config = dict(
    hidden_act='mish',
    moe_layers=[2, 3, 4, 5, 6, 7, 8],
    normalize_top_k=True,
    routed_scale=1.0,
    balance_bias=True,
    norm_eps=1e-06,
    tie_word_embeddings=False,
    batch_tokens=[65536, 131072, 262144],
    max_seq_len=1024,
    train_tokens=726800000,
    max_steps=5372,
)
Below are experts of layer 5 (counted from 0) of a mixture-of-experts language model. Rows are named up (a neuron's input weights, with its number) and show model dimensions 0-159. Each number is 128 + 32 x the weight over its row's rms, rounded and kept within 0 to 255. Numbers have three digits each.
Before each expert's rows: a language model's description of what the expert responds to. This comes from a sample of Wikipedia text that the model never trained on.

# expert 16
What it handles: Capitalized name starts. Opening parentheses and single capital letters beginning proper names or acronyms, often foreign terms, e.g. J in Javanese, H in HIV, K in Kimi.
up1:108086101091112123168131159148183172162192147156087139095131127127143162142158064188069133126158134166116117123110143066142156091105147112188124120123099080165157149109132103097108170102143098149148138130122137184146189118100147153167108142153119194161034094164121090110094176115124146118126111112110136170158139101118138107170092096119183068153145165123117077080148208123147107161083128111132163084193173111160099146138128144146140092148113120142084178126129135154070099141082099
up2:134119104148167120121088140077149062126090151090141132137084091143173135210178130109126169152123137112108194146137169192165143183100157133155113159182093114120059129165157115171170157174118193074134087118139118132112130119101159097152122133121079147081123101151128144174117165091102090084156100135128071107136113087144178100156143130102201148169157114155180152081102146101092147128078154165120164072158123143115194104103112131161131160197145035127140138087057186126170111123149164
up3:181183138138099064125180117105112112111146085087126158128038041122125139113139059101106084108099125067091089152061117174123110160100124163101146104110188159200164136123077122130192158179159169100145129095121084109161135184052143095176139111137155094109124061154150183084189146176156104131132150133092148111168113184055123093152136093144116118060100155160120122111116152136115136182108113148110159155153062139128141155066129138158117138117116155122111190111146150127118114138142165
up4:142067063166116124149174100088117079143154152122112122112100110125129083134085124128153153079147163120162181108109125103116132126109134093139059061097096134145153126122109150149138132129183146139141132145157095099128065100070069170163174144149121130117102071157065114110143103096169091103126168164139183145142087067160171080144164172140063181104139095081132126143130178118090177093098117111129174178121137124070064093082106149105112077084071194089167126108174113116127108117108073
up5:129113140168090114077149187064113163134126122044149115190133126179110142128105133110136170112121114136146149154167130135082148101129133119170109180172174140148087120104133128098114156144116138147111141100081159133161086138165109123112134195087154120141134112154139148093124129118165181100120132046155150085134095167167088072152174146122157144102154119120113107130085106118086154116115143126147111125106119180094175176160113055121143086138083095081121145117101101121142147091117109

# expert 23
What it handles: Year-initial digits. First digit of years and dates after a month or day, e.g. the 2 in 2012 or 1 in 1933, in dated text and tables.
up0:150105129130095166138166139120143102188131092169148033066094182144156147137139086079103112101134144102113157139145167153120108151137090114110092134151106120111136119099128176071149111188113114138131135143116165093103116093074108083136163254175148116077107075141125109133114113111159152115132083139098121090151127157102112126067157127126174069164161143125185091146118095177163113097082123132095094118073125168141136130153096168101140182076114135147152140087118150131119175124148136
up1:108093166129116119146148124115121170117160060154147105131125089118129108106128083091161049140150085108100085103122135118153096140087131120123117101121164132099150137162126099176142104153094070083084190198151145098127155131121125121049194087074090142117141120102159151127087142177154114166132105152066133115175138127125094070121103154145100095115098054186123074105111101126156179139155126107105115184148040110121121107131086117138184130149189175119152150119151149118071101089110136
up2:106162132097062081088166137104133112123139040069082127114112082155151128146139078124075131173146204111089124068101103110128165149167183165148098130136165103152168095155199091099122173094118059138073133125102144077145145170168141105053136120104128125118103137128128086102151118132063138142119107106131165177124081154163178159131130086102145082112145111142106129105088101129156151118131140106122111089154133168190107072107132146162128167113142166156151166121062079118130152102128137
up3:143122175144111133174103127085072127123077135146078100111134147215082078140146136164104133110111077087129143133132121131130093127137140150091141079141187161163142128155101167096137144137124151127144104141110133075165125148107136142142118168109118119102183089141092096097089072109108152148079077158170154046171175129138185182143063105096114121130121089113132167089085120190126066063163089104125130133131179110141138097135080136158156107136078142119148153136132076122157141096129063
up4:129111144128090108103140049098114202199124110149107193124051139104178177144100139174139173147160162092184202127149110070073110116064076116120154092095138110149120054069134095109111118167149138135072075135149133166104156125131151147137080178114180122132137146121142141146155125151158111128087149107114125106136183098142139140173068087162181155078139090078173108122111120156105117145130159118159127082057121138116105129153119108123114186140144139163141146139031163157079177111104151

# expert 47
What it handles: Capitalized name beginnings. First pieces of capitalized place and proper names, notably United in United States or Kingdom, and Br in Bridget, Bridgeport, often in military contexts.
up0:129116172133095142137146099195140158142131047100146125118141146109146145156148146120224143151125101115126103169083097131170132182135117115161154122065066172171138150108100150159119124077097155111107129180205159182132167112083131114115114139107088147148127083082109156095068120122114144147128136123130072090145141155124159136144175069154134101084133145140132153164098161104073115105121121139171130102178052102117125166112174134141124063143149162109102115111106116159172099084151154
up1:086077165164106138091138152147111137095069119142083173105123114100113065166128178108158064114158141094099126191118146123175166047118118114087162139117182127146132140143084045141105175052150132104123173153144068154102125108124083133109127143192184163149117104126170120109141124136081124160102123128101100132170150142138091139178137123119122120125082089142190140118097156171137135161112071105180156087112115156114066123163158148180124165107104133131173069135131174087120109083113140
up2:084095136097098132086132112140083098114123142079106115138129133126063123182152130151107157168097129149163166107124126087174123154109137138087151124181153152155109081090065104097160112109047141089085123159178051108124152139078108154134092183093091147165165107172121139147168126124149123145075122102190153125130133144122172149119120114080091110132060122097146198137116119146123121134119172136132156137080172119088051163130030167164145149116098105150164132167142150141158135098084183
up3:166131083177110084129059089120130044093149114105146128108119105185114081169126105108106142161124121176178100189153137105184108135118101174122132127143081076111120112138101148063112131142146122143133086095135124112104203127094136125153068201146175152123125101155134102116127098173147145124066170068136145075158166161100167115106168161155145104155200106125180146075128060095153123126129182128083138139144213163118059134150121157147124136073124136116119129183100111106163196079088150
up4:122111134119142099109147154140111141105167131073152151177110134098156132148124073204139123127099142151111147131058126144144092164086110144101140235110065149053157206133105146153118166099132176116147070120126102071125105122101087161107147158120153096107144110119099135079143100151201142112208138079089120133130121150130188100085097095089129151118097108128086113107115152153076143161166141153158126121149145054088140102109102141132131168147128079124108074127105161123133128124094133